From a checkpoint of a small mixture-of-experts model trained on Wikipedia: vocabulary 8192, 758M tokens.
Below are experts of layer 3 (counted from 0) of a mixture-of-experts language model. Rows are named router (the router's row for the expert), down (a neuron's output weights, with its number) and show model dimensions 0-127. Each number is 128 + 24 x the weight over its row's rms, rounded and kept within 0 to 255. Numbers have three digits each.
After each expert's rows: a language model's description of what the expert responds to. This comes from a sample of Wikipedia text that the model never trained on.

# expert 0
router:098110153096113130117186139135116088142123144150096082149134116157142134110117151114103119132145150111149117117135143089130142141209148111082133130186126145137144101139115128120134110133132153127094123146190110126127138153086133112102120150142135155129158144093125126111136113119165168090125141112117132096106116172159110141084111121130153196108130101122124146108093097144093149100124
down2:140163090156077128103162160175145151111131129129153166154152160126154044110163141109121122149114089126166141112135145125131132143157111086057118145165121114124071157098130147124108100139119114138127133075110149129127156116140111141122113148123102134132099163093161143122125154194136100131138122106129122125151151128132137167126117159102131133144112137132143098120141120136120113157137
It responds to: Line-initial hyphens, pipes and infobox headers in lists, tables and infoboxes, such as "- Born:", "| Team", "See", "Total".

# expert 35
router:122083109111131112059161143121110141124158134140115127148111160106157116134153137114098110122120131162172170084120141071138103166181141087106149140155170131149164098140085102126123118137127121146137101117145103120166148116103137148114100137135134135128126173133136116097112137092177120137112160108142102140141165109097120138149102118132149156133094098148146150127154106135120158067133
down0:093147138075097139134154081138134127157098094102111106102122172138129105121122130071102160132142093209074112147142132107118127121102116115132140095144154132154135135119142109176161130119122123122127088088122142081089118113112132120087136119151156111121092108137134135154126086111101147090159151145096102110154092150136106131147129093138147116172127127128155127131122147149144112130107
It responds to: Colons and decimal points inside times and scores in results tables (1:23:53, 46:03.4), year pieces like 199, and of.

# expert 59
router:153101124128137140099172122142108109114154109137129111156128102133115130129081127117073093123092147096134157061108130089146140146182136105101108151143166146093199086109096126125125149137134165120127121134169095138125139139111133147115092149140144137144140134110115121141116136117162150113108142108106125089075147129101075153117149103137140139136120108151151126088114121126094175102129
down0:077145141079178137154096131154160131117121071158144104142120099145120138099126123140097093112144105140139165118125145112114114128095142154141086099130158149159115148119137139119178143114107146136097156079103156122106187133189169138158170118109124108110140124152118079131117150150089147135142141113092121154144159159126127145137121119105133112128155148127144122086126128105125165131106
It responds to: Standalone space tokens, mostly before numbers in tables, dates, scores, coordinates and ages (Week 7 14–26, November 2009).

# expert 8
router:119099115140114115114169124134091107124174117113102121126109134129136177091110159117100119150137134145159149076137143102167152142169141087114141148135171138124188087138068101122122132116129140168116136100154111114146144160079131117119116179149148114127144175125144112124127133112175128090126158105100134118125123105112110150114098119159153162130127113154115160122124131161128161074113
down1:097116164132116137130118164120163115162105110114134149093130121138092123165158127080115125132124147111103076128103136101106134118096152110137118107111126152163159108155164128092161117145087088167143135112162151110121176135187069159134112111153102153153114113155101127122121144125085154149171132154114128132180131134111169154123151122099121125133088132112116092121149158118120113128111
It responds to: Digit chunks inside numbers in tables, coordinates, money and vote counts, such as 15 in $15,336, 46 in 24°31′46″.

# expert 18
router:114089123137132136080172118134080101109169116112119110145129157116123120122130143122048141144129137119133161093150138088135145138169129066114101125146156153125164104120100093113147150138115145137121109112159099116138150137106117126123065153142145131115133166106140112138118168112175130135134171076134090109126138125105084132108097109141140134142101131139124145142122121112100170077113
down0:130129128128082132153107103147155134151095143117133126104170085115138154134147141146122161101115113127119166150127120152173126136086104157123160125070122108130130129165158121125136104136106133113133133138092172149151132107158134108183107080068119147098082149124157106148169142171120154144102116128134143121137145120086180126141140112133099088131138154150150148166160142148114100146105
It responds to: Bare space tokens, mostly inside wiki tables after a pipe and before a number, as in "| 52.62", "| 1894"; sometimes before dates.

# expert 4
router:112075128125138121117167127153088111120167130118111117156109115134129172090103146163103135137113128136163145081140125106161141143173137097098141144141174137127190106122062098119102124140141151165124131126164086104136146164093135130119101177143128126116147154121141109113112147108176125116115136109103141106106119118147096139092103130153152159127124103146133153133123106168114165081114
down1:084172107099133124169128143127140110111084126149150123143169145121139079121141104149123122146118118115131136142113104163167109174122112151173094095126135070153123129168132148159097115090144117113129120139134160117136074083099130157086147138119121132163113119149142123150089132123102126175129127113161159148142133139171155129178153143165107125163123125146158126168106145111126121109101
It responds to: Single digits and short numbers inside figures, tables and decimals, such as 16.3 cm, 14.1, scores, vote counts, coordinates.

# expert 22
router:128094113082143140116179115124085104093143128134117110164141119144123150129112129124104142149134144123133157107092161087129148138174135131111132149149152153117142104117084136107091135155118111147129129156161090104141163155087120132124106153149117143144134177089157119146100148111172186106115148107141119080118134159105120134090125131149134170118134119160094127084133128154068145096134
down3:115135147121143154126116142151159111107176142091125159118106190122123144146159141127153129137132141165128168162160105118146147118185137099119107125095067134162084089155135105124106098103141125083115114151118115109102159105076104124122146103117150157122130141076165114091148103172124082110121095151141143115117160159153155135120127129133121129137130106111133100116107155158126124139158
It responds to: Pipe separators between table cells, especially after numbers and percentages, plus semicolons in lists, such as 36.9 | 24.1 or CD; | 3.

# expert 38
router:144129129094156137117142134136082117091141119146134128161124129131164112137121168121114121119108141116185175069123145103177131122157118107106107113149161101102144099130106100089125138142109145146129153131159135124158118133089110169121092168144174113113162177109144140115111159141160143088098141118113114116119152119126100157113096115155137172143096105161139139127153105140109175081150
down0:126108121137121134161140099150153182116137156086148154123144163126156137129158105124103121144141081136117075141104140129120141146119121162172140110132137195121119123113156115158108143103139189137139092131116142123154116178155130136132164109130073117111144093104148170110090105125121149147091131143108091121155142138156112152137126160169107100165099120150117104097149137112103102094127
It responds to: Vowel-ending pieces that finish names and words, such as ee in McGee, one in Gone, ore in sophomore, ie, ana.

# expert 58
router:135103124127135156109145099156042107134158116142104083162120140131178134143131154127121107131113129178153199114112168116155137117150143124124108152145161127165147110139122106098131107132136127112078123153168133130157136140105137163112111150171150131128133144127142128153117131087174129099160177125128118116149156131152101133122090117144140168124112089171112134121123097129114155099106
down0:147101145131153125127145152116067140119118131157103133111148156101103116150172113142141110139119130115140130120147089153107141124105130100151154156089126125150140134096144157110150116128111161096174135133137123145148130117129096125114087130103111111092153105167056153094158101102125078105146120151114121105118149159138134111106088135091180142144154142172146154115179136148170093125112
It responds to: Endings that finish names, such as iver in Oliver, olf in Adolf, erson, plus month names, River and given names like William.

# expert 61
router:113109131128138142115176129148096106113148110135131090143098127161141159102099117118095100100146136159137148094139137115146119143203129062093127145152154111128186093132096097097110129129127145147151127143139089096134149160105144167112109154148144138114157150128158118106118141100176131108127151105126134116106117117093079136090101112151158146105136096132116165128152110126132175113120
down0:134116107098136097147096145072111126109111148142092165083118112127137112140133142108136155182107111158102108158121156164127118074108122185123122113128135134120112134128166140148140131111137089100134131137112149156099143163126157094152121130108158138102115139130170148148154142155065125184116139174116141129133093144189161109120143131128136129128113144122139104169090103119117115166115
It responds to: Number tokens: digits in scores, statistics and table cells, and year prefixes like 199, 196, 201.

# expert 15
router:131108149083140129096168113152100079117139119135106093153096124106126163128113149152087128103138129130156147105117172111130125126171140118104135173165150107135218108110104119096119152124121136162123117130186093129162173133108119148107095158162174125120131150091143106147119143087166155104124152122136133116152138101101088126120135122134141138125142119149117164139107125133112157130132
down0:128115182062145085171107168128156109143111150109134105137190143132131140116173114144106149130154115129128131181130143054129114090111138154095154131159130131143105103109107116098089130101134150133126107142105137114141135131123098129119116143163162119161136117089121106119130106188093169142097104145118112131127135138137146144127102118120124177152111126088138133098148146116118118090136
It responds to: Single capital letters or first pieces starting proper names, often in tables after a pipe or country code, such as E-katerina, A-CC, U-MNO.

# expert 13
router:129114118119151153094147111147113094100172125116116096161127131129105144112083136141078130112141129106119153122152151083142116135170119054107121140172152126165170084138105120130125150107123127133093122124156098125137155109092120140130087138136155112137136152103119109103131134088189140141116135095134123108142140144116075120116110107152160139149128118148131122114151109137098193068118
down0:161117108116122105112152110130104118126090103136156100153075128107142157110166111125141089147126083150089133132149102129135124142142135144104101101138119096084091132143113144151111140111136177093112143108177155153136158122130169113119111160112164157119120119110137141120185173119109138119093130136110085089123104099096153121109136147104084110099107080137140167144122107137092112136094
It responds to: Space, open parenthesis, en dash or minus sign opening a number in table cells, e.g. (0.4), −4.4, 0–0–0.

# expert 5
router:137077126072149141117145120154094122115135127148129133145072126105155138123139117119109127158121157107154143087133101104176139133174111089109106086141148150085142086110071122115108133106127124134129104115174119129154159139119141145110077161124152117095127137117123108106114143128164167117100126077145133099102127106085100178137111116116115140118128101140153172134146116142128168106100
down0:148116104165118128109141124123144118130068133142107081076159104144099099107114111135092147128123142167183082146148175099156116107148126147128118140149144114133112172106179090140103108136108102087100120107167142121114154132114123129101119126105133112154128152127123131120103180103123138098108111130130136139135128132175110137152110134184113138176171096096119104112138135119123087159140
It responds to: First pieces of split words, often con-, pre-, rec-, st-, plus nouns like music, song, band, in album and song articles.

# expert 57
router:137105105110121126089177098135090109100148125148089112156101106135141152142093133130122104138117154131134153117135155099121101142206147083106147142168142151147131083124080139112142137139107127150121141115192099131143183164086112110100099153165155126124142173093135099115103167114174151137100148105107118118117142129130129143103116118156145154134131097151125121111150129142131148123122
down3:110123156079159144143099074124112148097137127097127140140138090117117143172145116175162153113136134103138165116152118188186115140123107111130096132103107156124111151112125161095102101126123069148092105142132156126103129097132101117120122120108124103138132108117144170136138195141131173161116123143094148097139149148124162118144146119109118117121084142142120115122137148137127105105075
It responds to: Pipe and semicolon separators between cells in sports league tables and other data tables, especially after numbers, such as −7; 3.

# expert 50
router:106086110103148148108170107127098146109170119126098114163132149155154134141125137121101130112158151145162142073157155109145107108157127094088131114146136110145151111153119091122142137129103131149122137143168104078170134150098144107105079146166151117149126150124160129121105132126170125122103150100137099107107154122107107124131093094139166159121091118160102179113142103142142161077111
down0:130112118136128134151119097154102101124114113143102162105169147088101118165170155141078099096155115152090159109147113106106080157120098134126106143123111140112138140114132115092120097179129175106152137120078120143147141122110136098147093122142159148108132117107131105099173147071139101127164119171130129131132165152110088153152139098116074145127114156128132119115106121136167129139109
It responds to: Em dashes filling empty table cells in sports statistics, plus endings of surnames and words, such as on in Dixon, ova.

# expert 53
router:154117119127128129100148129135118102129167121133114122148107127126136139119110166144067096118099173144157126118120120090142141110160128100076159129150194146126143090126091120096101150108148140179123133134167117108147141169121118135127100190137143111109139140094114110124128138092159159109082142092111135086093102104112095149115103080140109157101110133129130155116166132136115163121116
down0:105122119126178145108104128137149123152110124087133141131147117079100138145143139121137129149097078119099146172135128106093091159097098169132126104116121101141139139115131127095161130127097105133120098132127077158130095095082107160090129085139145113114125152115094126113173108155104125124156107148129137150185157102112127089078147158082128116121145114165131115129140094103171128135139
It responds to: Subject pronouns and relative words beginning clauses, like he, she, it, who, which, that, especially who after a described person.

# expert 48
router:123117108098106141097159088140053099107151099111115122166113143128130134094118152122122101132123122110160145106132147113143158141153127097102131139140154148129153097096122103107124176159143151137132109158122114092183141137114144124081074138167162129126135170119141129131094148113181153141088181116135119107118146139128099181111127095142167153144112101160133127143121124125114141097130
down0:165150100140092156144143160131110155118081138129103102138113150130121144165124135172146117125150124122129153063150099110108146118119121135122118082145128089109149118133160173091141108130097119116122128148090122084108145095127156154150124132134114175148157129116129116187114111140108130126162095099130110119158114185135167112131118133102126126173102162157152169116159152110120080114107
It responds to: Final vowel pieces completing personal or place names, such as Enric-o, Pier-o, -ro, -na; also second pieces of split words like in-duct-ed.

# expert 51
router:148104102139131117093147135154112105113174136147105141126098107116140139142098151106102119111111144150172146090127146101119106148172129112071121147154135120124198115122117103126121126154116121150102148144146066078137177123095120126102115132175174140115135162098132123085153155100150153102084145108156135096126133115115099172109118125138149155160120098130154161107134126140123157116130
down0:135140149159125103160125188116105146153099143134132107113150167182115109125092118117089121144078119116095126134147150125113122098096124173135099091121156128130106111118170136198078120151146162101122093145121142098121121104146151118130162097163131150154102139122124110148117099145138101151146164164119124107123128150116103166165129098105106100172121151132145122153124150133149116171130
It responds to: Capital-letter tokens, especially B, G, U, He, opening names and words in tables and lists, plus sq mi in area infoboxes.

# expert 12
router:134100109114117157116137122118108118118132155128137066144094125123146131131138119139087103152100143139134134093116114123173147149164140112077130136179161100115128113116097128092104147138116114172118109144162106143169168115119129119084079123156155176133113161134156102133117161113177145157104139066143139080121121130144133174092098120130158148148143120144114150141122151151129169126113
down2:150120122092085129128107084141105148125110124137124117105129130120151122132116119118110112145101204136111098124114126128131100134147160116069151149152111108106103131105128115135153114137123149107117160125111115114114124156157113112132200070145136113147171133095133158136111137191156146098142135134128087131142127098091156116143121167140143106163119098130130118194100144109166097137088
It responds to: Nouns in biographies and film, music or sports articles, such as debut, season, episode, role, director; also section headings like "Adaptations", "Discography".

# expert 45
router:099131141082147152115172116128111118097157123115136105142092144140145151103146149150111090124142133109135174104110136136134140116162127090114135143169153101141138076107105122099116109124125138148109111118136133121118172144132152128079114142111145147123162198134145086128132171103158137128102161103132104049095118099121115123144120114158141165150110110163100133115103112134121184112096
down0:124170160160166119147140140170166119125136125119110181125150105113141162140185120106170127135102127129141135184132129123093134140080130129108121162155136133166112117103146130131120110114109121119168097118106143091122130094107116120175103138138114160108110119164134178123149112116069131143132160132133168139153117123142169137151117127144093135101068174116153129175132126114155127114150
It responds to: Common nouns for organizations, people and works, often after the, such as University, School, president, employees, film, building, organizations.

# expert 49
router:114103123104124138079141142125089122082169114107097121159127123099125122096105157158106125144104152113138154107139152110159096128135141105129136148159162118146143113134113131123092137120128137133138100150164106131163146139084142156098087161126163152131149160130154097102116163072144145135086129067097118105137113112144103151135071125156122177110117110146129135094138130127090152087097
down3:159147135095164132104143135130117132163110117193171127104137135149141143133130107128164134153088098139140131131132136136118085116097104142147130132127148100086138115091132154127123165130155105113101118122123161136158100100105149157109113124089081111120132097076100131127134111144078149142121133115099109122146101192126087144154142128136141089145085123106111120145081075164118160119159
It responds to: Word-final suffixes forming plurals and nouns, like -s, -ing, -ism, -ers, -ists, plus nouns such as games, forces.

# expert 44
router:120079112109143129109147122137101113114172133143082092152092135128123135122111135137103109119135135116134129067140143068134151143153144087108139128152149152114149115125127126110092151117128131147096140148150097123140151151129136102099070163157147146139125168094153086120100130050150139128114156097110092109119126112137089134120128095134170156131121106133121157103124111141104167068123
down1:162118107121134122130120098113139145164152128128111147097123129101163149154135119131128102157104121105152161065161112160109132151106116122129102101107134102142173151144114096145117141144146132113127084126150171089165113110151157148118162112116124139162148119121157189099093149115125116149129037133136102139124165105126111116147134101098098099171143155100131116125107155119164117152143
It responds to: Commas and linking words and, to, or, but, would, including thousands separators like $21,319 and commas after dates or places.